{
  "n_experts": 80,
  "hidden_act": "swiglu",
  "router_score": "softmax",
  "normalize_top_k": true,
  "routed_scale": 1.5,
  "n_groups": 4,
  "vocab_size": 50257,
  "tie_word_embeddings": true,
  "beta1": 0.95,
  "max_grad_norm": 0.5,
  "batch_tokens": [32768, 65536, 131072, 262144],
  "dataset": "wikipedia_en"
}
Below are experts of layer 3 (counted from 0) of a mixture-of-experts language model. Rows are named router (the router's row for the expert), gate (a neuron's input weights, with its number), up (a neuron's input weights, with its number), down (a neuron's output weights, with its number) and show model dimensions 96-191. Each number is 128 + 32 x the weight over its row's rms, rounded and kept within 0 to 255. Numbers have three digits each.
Before each expert's rows: a language model's description of what the expert responds to; "gets" lists some tokens that make up at least twice as much of what it gets as of all text. This comes from a sample of Wikipedia text that the model never trained on. Tokens count by the router's weight.

# expert 9
Clause-linking conjunctions. Conjunctions opening a new clause after a comma or period, such as but, when, while, after, during, until, and table cell separators.
gets: " but", " after", " and", " when", " |", " during"
router:131106080072070148119139141165145095169148122093136147117124141138187111151167136134062149118123130179110163107109178186107123180060084177150129070155230112142145157108133152161062102197042175098083102114116225115151111118115126091138148118131164091117131128122123069143126130151149120092
gate0:074092153068163139137158126067108155094115087170154184138134113142114131175141137108054110145177125112159157082151077149148120116151094121120155109125226098187181175174210128130121105150156131129064167118142098141153116132152147054175078110138187134101118150125071154086112120157147113163
up0:158187120159049150197177130147118094113147094137190070160112084177128170119088152147065105192131100144132091143096122109165140095088163153141097152138162080137090177146117168200128069140150151180050142189205146106146105128157114140126183165104145117155131078146148124148218163172205145122
down0:043132122140139125084111127080096117116131094106131158184130110156118105146123218114150130178106129164078127102088105132085102174112181092197128160149198092131204123138085156140144139184183095203160123107119142163159129150103123114091118162161120115207098132107092135077127123117113096109

# expert 62
Demonstratives and table headers. Demonstratives and reference determiners like this, these, same, previous, each, plus pipes in table header rows such as No. | Title.
gets: " |", " this", " This", " these", " first", " following"
router:118099135108122095159134133141094093160143142139142138097146124119136137116120131085090151102156197151147114146097151145052146142093115097117081101149109179133132174104155106117117144195094142112152144067154111151127155086109045094089195076140133138154197099124065140115090091160076145139
gate3:088131161139094118125091169114069128135131154120081122095082099123153099149181168109117114167162116129159102126113088144125112143145154140137128116175154121030132151117112104133161134104137106117136110109157110125154085091123090105175103131127171168150136103151070099161076150117080161117
up3:158089088147111123070108158093114173092133117116150109138157090072161144122189142084155142138122115117140133114157155123131139179132145134121177147153148114164182097132107087051134117134148123144117180185150164111110093141096144101133080135152126085167168185073154168142118157041184094166
down3:108154169128086140156126111129158153118152156071127130095099070127122090145113197165082131080149130100122124148089149127139127083089114114101127110195105097123110161170137095122110114075119157132035178138067087111181100148080137119129125174155126111157105141116139106127113158124119138151

# expert 4
Separators and comparatives. Semicolons, line breaks ending infobox fields, and table pipes, plus comparative "than", "any", "less", e.g. "Adreno 611;", "longer than".
gets: ";", "\n", " |", " than", ");", " any"
router:117182140162116095130159110082172182157167148093075085116097168133114158151150140148147109186097137130125112130134140136141109149097083125117109115127060173106163160112145094129183151114147115131082173154145089146105105124099079107159151217120112109087121185112106142151117194122168127177
gate11:108110111148150097157131099189145146141077136159108104114180176064083132160150113177151154140100135122145158168092136153102073073104166128167143141150122085119113124135125147139122126107127142056139078070139084072124144070159086173208187129107174163111158096090083124177186113109160093071
up11:112124118156127151171105109167121185089127158171179065159142081132157104161084218169108172146105145133153081105109083133125116182099146123091173106121084075103146063112118131135158037157146116112171148143138100139091173107129119153130177119150148196120176111198106156164065083114111112127
down11:152107166174090086141180121123104090124135134056116143119171128108090139117139106115104174110151093108155108129147142129107135104165099176134097105137078108135098138144140159160120150139148082120180168109160106106159111074171099150131133105116092155153162168140137122179116120138019119156

# expert 2
Number and quantity words. Numerals and quantifiers before a counted noun, such as two, several, many, thousand, million, plus unit nouns like years, days.
gets: " two", " one", " three", " other", " years", " many"
router:068116135150127083110162117127083173117128118140085175177066121129111111177138170081133080166185116192156115083139079141203155141087126141105125112180166170140142155159062184126159109097146169102081073134141169118108087067091138122066098109158113115212104126113086148109102106111104168116
gate2:217142136053151090111062141158133095055134154085093152107102087023131105169134114132140119094148132121116123092061157078145156120181158071155124120167149155167132142104097152100131141132091074130094107136107104117131114132094146119095124135103132131146127105100156160178078111160143090120
up2:153176101064119089124147108151095117156150056160100080079166247150110162116161055094164124085169157132149132072192094112092151096118118125132108141131134130160154136138129118160058159143087122162171081109117087144125134132155157187131162154161186134148114107138185101111118106089155138163
down2:121143168116153155117137092128109151081103103141160091147145105162093165153097096111148168130146135125102104134104129130131092175125128130116144190125085196129086105142167141104113104110117143131165104112106104109137121099094115157143114160165236128082157116147155162159207170092102155079

# expert 59
Possessives and modifiers. Possessive determiners and 's before nouns, plus attributive adjectives such as his, their, its, own, various, political.
gets: " his", "'s", " their", " its", " her", " new"
router:127098056112170045140108132164146081167108166159116092135107127143142137119170152123110129147138116112134129064137113162164148107109129113105172091091109159133157082106083081178108121138106121157126119110161099136172147143122103109091110095144098055173095155125158129112160134124179131116
gate0:170137081118090068109132117080123135187139154082107129121159130092107121058161105146111095145147157085114113159140093115153126091153154114174084192089108132037109119025161132185143162152137157110175111132135117103164116133145077135145100179169124112147167134151109075116158146089129086156
up0:092127091165108145061167091149084094094108138102102131076202111130146091087118098156114125160121155103130093110140108080138166122099131148122142111078129136126157138132122123142105170094107137098138137103160083146101125109089176094129151081057152127114119153076141116135152079212120183108
down0:109115167110085083117179119182152083140091114177105143101155107107150114091151169134102113131192128085111140164089131170124177077116120095094153096110102185160088111136110100154059164149100112098165125136119122184088076122087199138132159121147090106104176115077126147176149108147168174123

# expert 13
On/for prepositions, table pipes. The prepositions on and for, often before dates (on October 26), plus the pipe separators in tennis and sports result tables.
gets: " on", " for", " |", " On", "On", " through"
router:118119139085132130123117155162177065145121111150159122092134132161119055194120124075112114070159175061096178169132108130103128143178168182091150160128109115134185133158066126115192122115106136150167126143062129144155159120174097164181153169107164087132099121097148148090112096162132189105
gate0:120121172105139158087133154104181161126155107101115139108112117164076117118092129149055200154138120148119109120099118141115143150163139159111094154133151153121176136101102129127134121128174115148127091090125175151136117109143195136147118124140109168119109088141138041122183136158158092099
up0:118121148096166142116134130071169112093109100160158199174101157227114168142173108126056151171105202132084125118154126138048119139105087098152180121081119141121126115133181116144122133105128146099172146159173123169174108107129137114167138106119147128121162157151132131125086161124186170104
down0:099159179154181102165098130127154182119114106098143129127099089086120104141144154053084144138116128148108136132184112118135091172138184109159114227106153144128145160120086179109163056128041102091112120061132144107121119160051058131064145101130096127193129085148164083110081106169148152124